From a checkpoint of a small mixture-of-experts model trained on Wikipedia.
Size: 13 layers, width 512, vocabulary 8192, 66.4M parameters.
Below are experts of layer 10 (counted from 0) of a mixture-of-experts language model. Rows are named router (the router's row for the expert), up (a neuron's input weights, with its number), down (a neuron's output weights, with its number) and show model dimensions 96-127. Each number is 128 + 24 x the weight over its row's rms, rounded and kept within 0 to 255. Numbers have three digits each.
Before each expert's rows: "comes before" lists some tokens at least twice as common just after its tokens as in all text; "mostly gets" lists some tokens that are sent to it at least half of the time. This comes from a sample of Wikipedia text that the model never trained on. Tokens count by the router's weight.

# expert 0
comes before: "0", " ", "9", "1", "2", "–"
mostly gets: "==", " −", "^{(", " (−", "On", " +"
router:161160113153141096141123136137156119103119102088131141124085128122152089086176118126143151145108
up0:149124122120108165118102156120077088120153156125100156099131127115129128127121137116155148103094
down0:116088143104142113092086108159128159149085143145113094125101105122149130123139139128141155115113
up1:138107115163147092096145136114157125075124177151130115138117121096130114112112133114130162164108
down1:118155161122147132103118133123133111122150126171130147162063137144122131131113114133152145117157
up2:163128145165108148098095121125121124131118102114168113114123141133125085127123117151143094107137
down2:105116113115142136145115151143107117097081123159139155166142180093140115147137093071136175137143
up3:168122123166157142100099098143099131132141145128142100099094160122089132137126103143129104178073
down3:120101122139128096114161103083179111164127116115151139114158104163103137124101106121147142079140
up4:114101142105100168142113134128110153119133141141130116139121138128127157132156123145108140102115
down4:126122136146171132133134127151170101097139128125173106108160109114169162124132150146153162131151
up5:157126095135044140105141147125106146110148128128138120138090142116118087136103169127096142113143
down5:146101142138159170107156156097102098106104133111134130129147135128156160149154164152171153155150
up6:139138103142092058104133140167112134133131129111113158150140106213125126129107110148125108163118
down6:117215113108127123115108095145122150088182107131131148107096144118128145117146119121111067133158
up7:180126124115157110135146145163104119156133105122151141117143135097116098167108147148139120145124
down7:153114118109099163073159124167138154100146155114112080162148092096111131132133116129088151159121
up8:142130140158148134132141129142103162183144139143139139105134130136122115108121119107114106073094
down8:135148147087097159135138137153090191117141119159119131135099147086142115105134131125111150127157
up9:148122105118169125076140147157086091115158081147120088124146078172136103157130113157104103182160
down9:142128136127138175135163108113142112148110192077139157122109108135080142117127163149129154146147
up10:126097134124133104139091123115127145129142089114144081104111158130156143104146142141114143112165
down10:141113085154144123153148130122117133122120161164142117147105111134119102145124131149140148090133
up11:126113134116173165143119131122135133107117107080105165132126154109147131159146124153139144122167
down11:130178132104194160144141153140125115158164155153149066085124109128118143109091164160121102114129
up12:087112129150084103101143111077112085099137071128139146134176124129140137098133107161129126140107
down12:141132123134152091117086151099136141127125129138108082104066171135151129129157135171168118112160
up13:172150148104097125086151095122138136127111139149150118116169115091117162150152169158139091092151
down13:130153152095160105128150128143145172132144160134163107127183153096132091163152169124085141130171
up14:125149131160114103109139116142126116104203148115119178165159176135139118128133142123119101137103
down14:120093170146099155126106135133144106169138164115091104130160158080135155076135152162179131108134
up15:102106089107105129139105108157142103136139099099142121117118139141097108102133182112175158149109
down15:110123149105096136142138096079159198093097119108086092148119122141139101182108133124108132158133
up16:165130144121112118103125141146159131121122091104087068182089088117127121129112150103157151104108
down16:143116087100096113096143150128143159129138142137130117138143149129163140107083145115124123160131
up17:115163145116133141120153108143105101144145147158159108162147147114118075119117165094122107135130
down17:145140105109128115105158151122116123111126143121112137088123162125165117113118153107125129089125
up18:090167115114128154124118130130120114101104129163139130155170097127125134106149144132162165120108
down18:151131116098121126080169140121148126117138111130125120119102159137137160118124123134133162128124
up19:202123108150159133120099135113141102112132118107107126082128153093131143152162116135141142134101
down19:100132121137129125133109117101123116103128074102142138102072126159148127093153114099165143141113
up20:132115191144112177166132107118145123145138095114148125088148132131093107120133134136157133154145
down20:133183171115120123151124111154118099072138105109119142101148162107107125130115126123173151137147

# expert 2
comes before: " to", "ed", "ing", " in", " by", " the"
mostly gets: " up", " made", " out", " used", " released", " received"
router:119142101086106144126146153153128106126157138119139126086129117088137121181088113156168125104091
up0:098124100149151132108157117141171143115126099093153114175101157128141061112160130133112124131127
down0:114119122128123118131143115125165183158167129162113131131135144103153115113127134097174070137113
up1:161139077094134133131156148124096153105153107128132105118140113098151146144108127154175189143121
down1:087104130143100139145173099139153146158165106145135126126132164153133132110115118126141141115110
up2:118133153141147109126141133109142112113112104133113124123143157105108146117070107156127064114156
down2:146127148218129137145128141129087165131132127125123087139150097137124110115148161133108087105117
up3:116124097116153118104159110111122067153147036114142104124155117112126162123118131151174114128151
down3:110149182112144139073115151096148106128119137135127183128129144148138130126137094167151152108107
up4:117137128139107139125109110152172163174108134163212122148094146085112131126098122124118130156150
down4:143132122147117086150144116130114122193109123100132141085141139151098156111111116179157147123112
up5:132076137144113133070118131151136132129138150156067183137125111168097164133147101122120108120139
down5:081101171114134126103133098118123137164121118101135112150133183141165141157151153131146126141119
up6:123143101118136125142127153124131112136135173112097076136105146123130105149122119122136136128129
down6:168145152134161158116123133149126125148127122101154153089098120158125125139119134130101116092134
up7:143145154110106122137120137128104104109109108135113108143097089147114096171106140157133150131143
down7:144115129129134163074120115115159150130119086095100134100124166141137160149154114082118143122109
up8:169092125094136165108104087191069123150098136094150104084119180123198159130138177144107104130176
down8:097126136141099142126142116118124171115120149096152133141102116091148138132103140072124123135072
up9:090111134131090096168142123126110140090089119119122141184139122130122138106108121146156076121173
down9:138124095106142093144158129134125143110110146107173125096095106103126163134111141124105120154169
up10:138092159086117098092102149154101134108122127124163111106116107153118171143075151147147118130174
down10:182072133128130132136092149165142119111120146134137129146119123152156138136120147141139130118121
up11:117171150135132118131132093098162123116104150155085113095156135149111124128142122110139107098124
down11:121153159160118117124127113143143124121116152163140135143131152123130134092108104127106099153131
up12:142118123083080113137122118133104105128078114129091091079158089158134124159141122137117131188144
down12:125108140132124145140121133150124180085159134083144147110089145174078126170072116106114135123124
up13:106123097119117122135106135152143127138157104141162108130120111132136136118181140131121108140150
down13:128132128155182169149142147141160147144158157155191189152149117122128106155148102157140104127099
up14:129159119139136126140147160110111141138123101134099084131121101120149181118126101147151122144151
down14:121148143142129137127165165171171158175152098131126120064098148111095139111141088127100186122158
up15:151066088126117160128135134140164132123087115140119096141109111124141116148121113156156085101126
down15:136093124124189152158123158143121123167094146153119106149105128154113120146110114132103139150109
up16:164128130109137152142099109153172105136153110106150138182144080134107126141092169145165131139173
down16:122141107115121131087141127118126129123164152140113101110083175155103139093129152142151117135141
up17:105111124124161128110155088131162104126150132159087151101118105115094118166121135067145113149127
down17:122159129168127140128116110119067118122136112151121119123129176138152104126081133137119091120127
up18:117131127133111127140111105133147115153122105116156177147135142112085127170128116122113123148133
down18:124105162146138171127137111151181111094156148078172114142154145179112093175103102088145188111159
up19:128163118136102109128111116129130107139092184128090162102133122175126143146116125130110125100154
down19:166129139171094130101149103129162145148101093170139154140127151121153115185155125130116100138145
up20:171160106140165152102151115075157118110187140108122107105094088116159123116117147152080079161089
down20:140118141118182118105137183116108080150133110153094085061123079114141150103116092126109112173126

# expert 5
comes before: "-", "\n", "|", "The", "==", "==="
mostly gets: "\n", " =", "idae", "www", " AUT", "ensis"
router:100118135113150125088103146115098125147123143108129118120083115106118147131113123157134097121092
up0:079113100123114127133132130130110127154127146094132109114095066191143104145156118120085120148125
down0:147146148094142113128130113082121113154096135109124145147160114089121121140125092089125103144115
up1:151111143132151139113113166126125110133143117102091153111136133137097125147140109139122130091107
down1:127118117123144169136148138156121090114144108095076107108099137119133152149132114128118131081177
up2:169147134172096085128119124103100147113134165131140128143132099154115090120140097103113119101157
down2:096089130146166142172116096176076161135159146092128133124099111114170146117120129157145103146095
up3:142136137103139129114112173116186135143103123137135095117151134128159123119105056138113126114155
down3:078119153109105040069135134150117114134095133132103137116112121085107136118135159126107164154089
up4:106118143082111110115133158120126138112150137101126145106135149085190134120075129126161118128144
down4:173125111154124124100160153162121120133126140140128106108085097148140142093097115091187087109089
up5:127122131123156170101143135132139132117138135145106126139081128119094176177141095152126126117108
down5:124148178178075140101131097145088124085130155136126136111105122149113104147120133124154143123086
up6:135127109125164129104146182072108107140153156156131153105064113147155129083106159159116109144148
down6:117140140126149104125142127095162142095134166138119095152119108090091176139162126125104107139138
up7:082160097140184167135155097151181119150051098148106134087153157119123126118134150095148096098097
down7:123145114107100150120114155129169129110136151140127086140148123130139161141125122149137106141153
up8:140150132153183125106097120138126139140149132131141159057126109097157109116124141115105192132165
down8:122200139131143163186165188113115123114119149139132136120133152152116102133127089124134117159168
up9:139120165147095171135114128129141101103143082110112151144132094150142126073063116152129141135100
down9:168140134094113134167098121169120093187116160114170143136131107164125158121132131157112110162100
up10:079135159156099141119171168109161134161116129132094131149085130136102134099154156138115110151150
down10:153116188135090118157121115153130126132113103090144131160135142141118138123132122114114151162150
up11:095112133140086129140127139139116109161134108124131111141123112124133111134110105149137150102160
down11:153065113145100165140161104154133118146111127125121135089137092126143133126130111145148103142102
up12:100155122141116156133144136132103117089154114126107136106113096092173094128156132119202110089123
down12:143098131112123121155140088151140120102146077123127119123082121139093091131133120158117153087108
up13:168106079114176109158095170164119149138131137146161052097095110122129112123137149172093139099142
down13:136119119128160140174108106157073149142137100133120137124116160129146136116128106145103144139108
up14:169156117144115142106135159129120099101115137112150119118101150123154139144140094120169083161116
down14:135120133120122095110125102128149167115117158142085155143134129154131147107192117190152103145148
up15:134141134130104089160099146109131161141122119139143149127131100127141103127140147143155088101136
down15:160080144197111118108148095143111148107142075163113142107161090119145117135125127133125098101122
up16:098135152144115117160143129151126076169137154099152140147146115134096112140133134121107148115134
down16:072137125101175174145139094084167096156093115123142099142111137126138141089122110088112125126090
up17:138138116133155132163134118135106096173152141136118151131097102131105133205175124108163140150080
down17:116122138130133118156135124150155109120144152138102103121125115116126147055120134111130120064173
up18:128100137102105118137113146102098112133174132181096150142098098107153124130102094104125130172124
down18:131130112124128148171127088108133088091122148154159126098143088096068100141095174133107137120088
up19:115095084129112092101138151125127102134135091139141129107115127151170132086129116135131136141083
down19:110148146116130146157109105084114160103152115123150096148136142114143151089110160088154154131131
up20:121134163116120082135106129140151057153140118134165138155127098074120115164138093103094142158151
down20:103117100141142103154107153114136109153161104133129125111105161153144150110119161133117143102133

# expert 1
comes before: ",", ".", " and", " of", " (", " in"
mostly gets: " States", " University", " USA", " World", " American", " Canada"
router:142101118122106099136138133105132116094104105092141148171140095150165117098125170109107137120104
up0:078103100096110109077148073071160154113091137107128088133122106140107101152083131121139130131104
down0:113128194127117118148094152078158193149143170148118117175107120125087085159142130109100167176122
up1:128104105123117121131108113150129143150110143105120138139108062138127097134100133193157140147161
down1:124102134150118119107126145131112072138117108137096121101129107144133150149123098128150159128147
up2:118143133113123149133108126157111129118096119127109113157136103115165133126080150117099084155131
down2:140083114113159146123159151124154117157106159150167134109112124129157126129116131146135163099135
up3:156128128172141119144111128077079137117140127135132153075136139121099147091119130143100131115133
down3:119140144093143138110146147143148144135118154153121129149096085131101138090151101118127089160129
up4:156106148099091159171152115125073137121121152094166137154132135149171147134082137085144122113163
down4:121099115145132130132091158110099117120135116158154098155096141145119125143179142128141105153147
up5:136134162116149112140124144139094183107156106120110113136098122094133112101140155126128162137103
down5:111140094124140158111132098152091123091132169100175129115171098113137117108124127122108145162125
up6:101157153122094086132119091158113119101148150101122165079141161155142113128163195131127125136102
down6:124153110126103058156116103155129181125105068107146122124125120085187123157150135127157152126140
up7:129119149145121114130122145085125136125089149127106136156159136134108122137103130152105139138122
down7:126142101162108130102173199141185156117125147110148129112143148153179122157178085094141170143114
up8:121098094120121138094172144125146145136219085137109170137159146114131130130146101100154130159117
down8:174110140135151182168155139131142136146121147122106194099123099108086090120167143144153110136151
up9:145150135113165139120183110114133162144099142125104100113122149092173132147137114143137125128139
down9:124082118166144137141092172116096134121164157137138154135153141095139140118151163137119158155166
up10:132171080161112171126174156124132099121139105062119109145120160118143103152108129141181112167098
down10:118137119121142082095146127130131172153133131150102170149136150129093114162170156116139121103188
up11:097135136144110155143154132133148106142110098091091146101108130113128126109098092142120112130137
down11:134152100108107108095111124127113147141084142147129147110116145151129135134140115162116122089151
up12:103158111115104116139158091178133124150108128152172172118089133115144131117127154129068113082118
down12:137114119139118130101083138156136127144161109161107111140141096114146106090135139158084177172125
up13:096175159112146144150099139168107124119121067107144153138161116082098083141121119129127148092113
down13:161128135075130098081136079071146169166112085107096146113163148162105147154110131138137099122147
up14:147141086151104099136119136085087085103132119110145159168132142094102108137098119146078103127132
down14:106076154093106122111089099135126153077147111121160131133115133098102085145118093170104115126119
up15:175103177145147139095119092127113107102123139152139110112161103122154135137178188111081106110151
down15:098088133115111151133089166115143131175107163129092118088133136149127146150117106137143145078134
up16:136130137170145134124137151179167136164162119118108127102086149110119127122126108135153124125190
down16:099135123177177110118144161147126137144101133120095132117098145094147111162128126115143100109108
up17:142128128119123177119164111124115143156091111147124158119131124142128090119149163165129127168117
down17:164160135139119135117140122082111173107128139164134109144118081121121139136111152132089130132098
up18:139137164118136143159152114103128154105127149133119153139139153165127087124137165117140094156118
down18:159138117096100148115127137164127162186133139094122112128116161146140117141129129084096164117159
up19:148105094096101137115130094125099130160129114088088145151094087161111097116145121077145112180144
down19:151135160118133136119109090139138122094108115151128101081075142159081127075131132156134136116159
up20:139128124150094093140177138136154136120116137103119142114145132167151092098122118116153105149163
down20:121095174153187120160090096133125118149149154134103099144112159164117117113104138131117147161143